config = dict(
    n_experts=128,
    activation='swiglu',
    router_score='softmax',
    routed_scale=2.0,
    balance_loss=0.000349,
    router_logit_norm=2.0,
    init_std_router=0.0311,
    lr_router=0.000457,
    optimizer='soap_variant',
    lr=0.00445,
    seq_len=1024,
    train_tokens=356300000,
)
Below are experts of layer 3 (counted from 0) of a mixture-of-experts language model. Rows are named router (the router's row for the expert), down (a neuron's output weights, with its number) and show model dimensions 0-255. Each number is 128 + 24 x the weight over its row's rms, rounded and kept within 0 to 255. Numbers have three digits each.
After each expert's rows: a language model's description of what the expert responds to. This comes from a sample of Wikipedia text that the model never trained on.

# expert 37
router:120146142129140120151125108113140130138101138126141142132117121093136208144141128133137144134150172130112080123152109125067141097133147150144105109123067137137143143119148133129191100130115141121135115090113113163072149131098091120131151121097082083174152141168104122187102086147120120105097119132161136106137113084149111109121127122123126104152100154138133142107130113097126132128115149118104137141109086127142120114091144126128115110127150126098082149076133089101133120093137125130168146110158184141117146150113111158132177137078130149135118099122142177127130135150168099148088118107196137156137121119115155098095148116132161149148083163104090159140106121091131136148141117099135129100085131158091140133149126141098116125168158156132121119095111114138117171128137139
down0:165105110114185171103145149154131101091121138113127098109108118157138146163161124101137104104116127136142130127086123138147105138151092070138143142102150086135119150140115133100119177112159104111154105108123146103122161112123155135110156154162135129137127113128143074135151122116141123159123120165147135110105160097135170111087106143139122125117098142144153158119119141118122135112090119162177138140136158163115151125119149108094144194097123147101120108120120126092150143164128171149133074142149137064127117116167139084148167108145133105106174119152115134109149113157147123171127167150114130134095150169115160093141081133152121155153124178128132158140123079133144091109125152135083088158109102116119130142142114122099144133127094137160125114116101096133178111124128079
down1:154165178115095136139164092133132111143141094152094092137127124098108122149069115138097163142143117101164136158117156128134092148124063155121163114153094181117123151097078122151154103106137165170145133136088164118128129140136162142110126110131159105136134133126144110109149160171125115098156141140125163138101152149111109106102161105141137176141119111104108137126146153130159132171119143149151085125119128153122122111124190160147144126105125109149141122140127149151095122171109137109103148111142124167114082085119133109180134136151112153123094124117112131114096117133115091151131067116167127159103108158085128118150132100116069134153126105157115153118122121152127130099097101140109179129151138136161120122162122105154126116107126119115130096099174136099103122131080154
What it handles: Verb and participle endings. Verb suffixes ed, ated, ized, ing that finish past tenses and participles in prose, e.g. devast-ated, embod-ied, fl-ed, emphas-ising.

# expert 35
router:153148104123125124167085114127141130119095152121148164113149150135117154156118129136140154151162149133142102144106090119133145093129175094113159120156086150121157160158120129105138189138106143142113125116093135150109148138133100087147091149156107073124098172133151144143038115147156113132114118147105151123137091087104115150125142142101128114082094092104118174136108085123145130113123121164142148116131100113134122108127081091122153133127108171085114181147118114103120128107131127114175149132056145124120132108117140122095137120143124133119113075138147116146163114122110129128140127078133151183144173115123132141154108097156127114176112164110130116151145152126108127137103135147093123132191112133096151105111178131143090149137134147151105141134122112139161121130150143
down0:154113120172126086178145123168108124114152101122103142131105129146181162161148150082137126112078119146131060171145114188127150135145131137121122122122151143132142183123175116120151192074111130154121128107119142120150124139114153137087136172140129142081111123108141109101122126118112140118124104145135083083113098114154130105104132105154145141087122103155111110123151151146160135123150121120131123136109143098150127147119158157125169097175143136111121112152142125117107177100153126131127146113141110077111123121134140130096128135106105143127133104119124160148132167155123113141150132149136113149098132067097105160125115126095093129166113144102125123148098158113132147156142153125125131152179107131098118124150143155111103112096133128112141164180118192141135078099189109
down1:172137125128112144164100122099120136133108107105109105091136106135132132120127160164086096153123109078157105154068128150151126085096161084137080175142104090077115072076110146131147133155106140140144140109152093101148159139129113114106183162092137100160142142118125136138118122159104113140125094126139147120137073155054123092135115151127118120152140113134151123119149162148141149135148118101096131136133161121120082105134113124138113095110120120141138147158118125139094156117110118073153147078127148102138127111102133186143142153096103136120104111117120140098083087147124157166176124112102127152148129126128132127104114129127111147118140124099138137112132091142096173147120123129171142116178133104127105141120115175105121115088107140119104127095146099110127145098108162
What it handles: Plural and noun endings. Word-final suffixes on nouns, mostly es, s, ers, ors, ments, plus es in headings such as Residential, Decrees.

# expert 38
router:113132135127140165145135087143157175128049128122096163110178134130152101122145168094133144154179151151105137119126166117099117159110117115137134138148137157150125167118105141148149098120133131156103121109150132111128124125161146092129144126131117102125096118146096120115107116091099123104112127150137114146133174112110125153125137149115149093122099119078088104164120103105105090125145125142135128098136159097145125108136101128136131139141141175114138126157106121103139151136157115147140139192139157150140159170120149076083088109114160139125055149183104121126135146087110119135130140170129108179146116113138146135162100116130105119145110102091139107164107118122167128095094085123090140169125144163124105125125104101131130152168142094167135135124141118118128154151154061
down0:096190150121135117126136119139122182150140139146117142159127066158131184132117118155111116085156106129111160174148103117128114111154166165097160137116200127119194106150096112141108141136090114172117101121108153088155144117131122063100110090138118139147119175156134137128159122162129117139151165144119097114143149141104135155112104158139130123129142086145137118118161147109138122145081084104157142134078136112172140118121125128147144131107131164134170155146141150126108142149133142101134115127116120166112134118098123121122141120169139145136147121156108121155138162114154110130154078154101140170139122134111123140171123099126142101086127122130157161088108115152121120143152134086147133108125123163100140099119113128112103156089164136164102158136132109166162172161142115
down1:147134089133169127074123132115108132127110123124111059102112093119127169064142099137126153155084156160098114147105124129119122105172176139120119127090124122105117144113146150104131070104071143084119132133124086136138141121093130119115127120102121139140170175112107138123092106110159095154099104162149128112112127087103139134127155147154172186119113110117131103098122108134120119133150107097111138130170111127124096139107113134099121107145199119147137167183104127085147115172118133121164139129151156131121101107113128159146154159117139124138193080119118126114151124111152114117097126099143135155097087152134114148114097154160110103146124150147088120122145136138116128114132178116126096166111122120150088111149126129104128117148086100103121112124130109129096147149165137
What it handles: Title and name words. Capitalized words inside song, album, band or place names like Man, You, Star, Gold, Rainbow, plus the phrase ", as well".

# expert 54
router:085157137132110136159129140152129098166178156111127101087116103119109126123131135125123164136144136128163099162155142144134114085106176137109136149097158170137122152134115108115138112136117140124100130167110109135135127109096128117140172118143105129066131124134129123154144175179098133125101159124111099158165125130148137129162074129134136102145118135178104121147103158119151142103199113123094097130132114157148146105140147166130144143149163141108106102107157134123113128112163086123167150137150110092125180131145144147115109131162122132145072095095131147131078133108093141152128089155148149105130133130104120157114118131138096121131152153166109155117074133129075132163112113140171145138147159106109135159149137132127124137159094120157116123176133176118183137114153184
down1:106100079179135138128092174127110140122119156136149148102152145143139110159137138089122142121119076145107134126141125162147123111139156106127137165105111122130115118156143111154117140138101120157174169142149177140107124117151142109165111137135151129112135132135151135144156137130102124115173126125165129124113114084152155167142092086143096142090131100113090142166106108145148167155136086096147154142161079107146118129152118129096096190122112117159119120142108147116117123140156147150132155122128111140121136145145139081141111157122105139149068117131135062186132096108090134123128134136145144142051122099155152066099107124105070120124130161114112149126091138142115112126123132155118153133158130124093148147109076105126117155111125137088105117130156131161122092112158090
down2:172139105133116148160144183123156110125143115160164180131109081131126143147162108150122147154132131185136158133126110147120096121171149143172162070112129105116143131139095101103097164133152105130099146149121118140193104133100143152119114163145092180090119123136114116149161157120097150100162103128167148125118146097125115096067121093144160151150107114148122145118148116116142128107132096140167120102120125152124118149090161090200121122088138120153157124120114160128159122093143135133143103136125101156107108167126139147120140109131132097139111151133126134130122137106153121124164128127130154145094138123106110142177123143103092130138137129085131119100108155098097139146108149141157107113125124089142155108117130102149124184132154078170124167184102099107143151117114136
What it handles: Locative prepositions. Prepositions of place, source and accompaniment after verbs or nouns, such as from, on, at, with, near, as in "from California to Peru", "at the".

# expert 6
router:162166117159108175136143104149126107159089170149128123111116141134117148169141151093119126102136130116127123112114100118086141122114156157130140081082123125167130117117154138159158156101158128130122092134132121178112097109122097098119145135120143116109096150147144112180110137108145080180126123122104114122155123099160133145140159112127147146118154133120109098136156118121119169157095185130133150123165126123150172157123127104092104097123161081111086157092135136121112129115103149088159166165137133105162143144136103145095181144112103125151133097106130084135123105121154116101133106138129151125148101129115132130118125114122113139103084177111158161088127115075087126148170113109098123095142168129125126119188130166125098119122173138186092100124139145093119143116113138
down0:124155133098124104158126095099119151118106157119148098132139138170153132153128115116116098127110144151111122130142130085113143122143123169099171155147103193112121098127165097139136101118101120132103125151148073131118141132142121119120127117100136121136163122095117149123112143123109175184125164087118127103115131131108093128153162107131147124163121102117139142107120135109152146138131111149093117105166079071116110114132152180165159090100101132138138150085110162095158100122113126104118145147125194140103140154120108138120125111113163109107102121113103152083146123154097143117084086120109138106093101110094125106111136104138141083144151094124127144180183077122106092143128162139158163178131160150125168151101130098105106095154136126094121118108110104155144130123099104
down1:160118125163197109143153172105132143127110147136124172126101125196128086110124137119115098151140132143122123152150141072107190148100124119133107121136116118133093118090156125112132134147131115161139157162165133105136123135174078079127175120137108126147094114126137133160132108148155147131129143120110159105113147117138126131115131099141082147152144114079097190135136138134098090171144131102142098137150106145088183130161150142127096096195112134094149139108087172142116150088139129108123131129101157123083122146125142137099088135146132101124117122120146142090108137117130132173164163144084124137144138103103128137088136148105151098107159091098146129171118090122121151131106145139094163126113130110129142134100136174136091135103124130102131152129149119153133110153108111
What it handles: For and -ing. The preposition "for" (for the, for a, for example, Assembly for) and the verb suffix -ing in shopping, Voting, Recovering.

# expert 24
router:110141092141140160121127150138122138116076137099158153118106094128123124074158165070136125138145119133104119156162131084128159088137141177092142178134160140155116097134121121147127151093088098191127152133138178139122108110109156067154111124139127135175139151160115148082128171161142122123099130095110153100138131147156136109109110155128154111151121123129091076154134121107121130119140144136175135123116159133133113117129135127081139127164175148119123146125059114147123128138139126087147132101118135138096152141082112133136126085131133112153152151143133108123098137106126104126122110168102152096152109126096116098137125107154171159138135150152131131165144137141128128133091113160120159091117120151129159151099113103120124143149126151118221118144144166157161121138152131
down0:166141114113166173118132143153149100129127124146169135144116110125129088151122134142114111118115141102132127140107119099146160129102157134151131123131169156119134093164077131165111096093109120128136138161145121118136113143078147094080115094101106134113136166155131128090147109157138123151120151152119138152136128198088112137127120083145114149167156103133110107139159091127118164182140167131154155124132088151120135156163113116121082154127132120140141105137120141121140121121136134175165148126148093132143128173132092125159123118129106094162120159134135145153121117103166106109153045142124166098151112134127125139146124153144209161129159147156113153139142147099127137142137111111113099135130127160130138119131117074127126140106197110164143155104081180102103144144121129
down1:128102126104152152090091167114095087097116114096109085123117144133176131152100126160121131115100133112120105127140109125119132146130112153125134145192168141094125147138139135100090150131127122146150096120146100136102130103167146143132163135123127134129116143153153164176122080160142128137133112158143129137149085160150148107150132163088134167144118150144148119141100144140156112126129101118085151126129109102114137168173172111140119063101108164095165118106140139126161112135146112101132133127149104118137118097153111102116106108106107160104119137126087134156125073104070120107104163104129068150098126124160093147127125136119123148174165122134177145121118195135114141125175080177121131100139148074139117151158145152114127127113112136101107115148131141126115108099101153
What it handles: First names, compass words. Given names and directional or place-starting words beginning a proper name, like John, James, William, South Sudan, North, New, often after commas or table pipes.

# expert 14
router:115144112111107171135078098121130076102123087125127122092120108155104138102111138090153096135152108082135081185121089144130177121141140113114127169132101180144139124102154109098114130104128094138139111103111129111126150114132165100127157110139133133104147132101122095127120144135105167175106157128097123136130094098119173150123140130114106102135153132174117128105121090128103094153108139069124108157159115125152159109150142123073096134145176126101114154101165113130122135139101117106165176134126170113145157105109125134089141122149141151143132132168076115141103150158138114106120122144103091121142078157117128114124137142164132115140132128119131165101092144164126152137096112153132136165140103132135108104130159163114112163146136073132096140130106169113109159089179113
down1:119094128091128108132129153198150118099104137140137123169093101087083114132190137143101140073092114140099136129148102100141104166146159107116108133112128118128124113141148165130086101118074136121118147114136103109145122116096152087113117140128112155098146147132130114084102149113114158148104119079167130166145101140137095127117154087158134137114124115144188123128136146142112142095145145149136106162124140128204096118161132137058094116113082093137106142137137157139107113135122141155131094138108105106159114157099113139109179146098133111138141085153095121126151151123143166142115143149131126126118108117104078151135101136162169145100096162159117135132131161109122134149122116112170112123112155133115149126104185116145123111079158127125129135133112115112089118115153111
down2:134097152142115150153110119151156170093127150132148128134155100118095118106104142158079161139107120125143143114163104115091091126127116108123123081129113128123139113187149152090171133129146113117085158114127110135144142103075141176141128126118144127107115128179109110142102153136109122125134112125119136095149092138134126162145104097132095146137076086096149139129140133152154135135131146147134136116150162094111136130096095129147128117062128139103096131130177092145114115097109112171097147106110126112125101130116109104170151154114142123111078164110097141145066115133112142112093147118129099111111072140152094149101147137097120104138139140102125106124137105117104138123132136117138106101183140134137106109105139130126182081092105134060120092128178171135114086146100165
What it handles: Temporal conjunctions, int- pieces. Clause-linking words like after, before, when, where, until, plus word-start pieces such as St(atistics), int(ention), acc(omplished), cond-like stems.

# expert 60
router:138151094160092111132141134107132108164174129127123127127155115132098137163084172152115122132139107111132122134108095161123106137094163102125090097129118116118120155104154142104176126143129113088131132157134069124120116140145089170135152151116142119092141128121161141123130157155124149125167111139125152123126109120132150140119133106125150169128103133180153100086102127145134080112144163134115197149154113144138144128145129120125163110071091137094122149080149074101116121082162091133119160117141103113183158122112111106144178143143133106137135083142102139125120099079067094117105125108159111101154120128104113146071120147109126147163118140175120140133120114091117091115153130085112109115096144148098148150137091124172119106108076130106124120147124114111148138124110137
down1:166125120105156083160113180103113161121108139173135102146099137115134122091156161132126109093105137109090124063141138156140163133157104171161088142110162122107136121104130111103112139104115126108121091116125125075153162146113153168117094168147172166124138153139097101130115136101139139116076116122115103123137147120125145076134135096141150140125079133092136165151172155134174126128111165117129125082101137124133134075139116116111133127131156131163121084118143137099144148089098188146074141140130141110139108113113144108146170097125111125126105122128157130094108118152117147147112123144157108142145116070095095114171112129121118104116120182168144098114149116102146105158117114104113115135097166113111096123087106125150106135098155110153118119136109117148122119137123094
down2:167122152114116137101124085203155103144133126124125131121114101117142093142126086140143120184146097154138171133129110107108086064126127148126106093146112151133080143094112145125124121090159133092134060134084156095156163130130086139136102117117143137137134108091126117139127173121186131155124117162163136120113126095122134132109098166129084130166134095118142104088107158136132141129109092117108138109107143147125088118136133115145104147108106165098156156134141130127138134108134101119113095119153178139120106125117119144154064129128162138132125119137110130136143128148131108177130112181155164172089148112143149129109135167158160131153101161134117157112148084088117132145170160137110096128157119125103136141117133108139119173117167128145137121152122101125135076091120151
What it handles: Articles after verbs. "the", "a" or "of the" following verbs and prepositions, as in "based on a", "focused on the", "caused the"; also census "% had".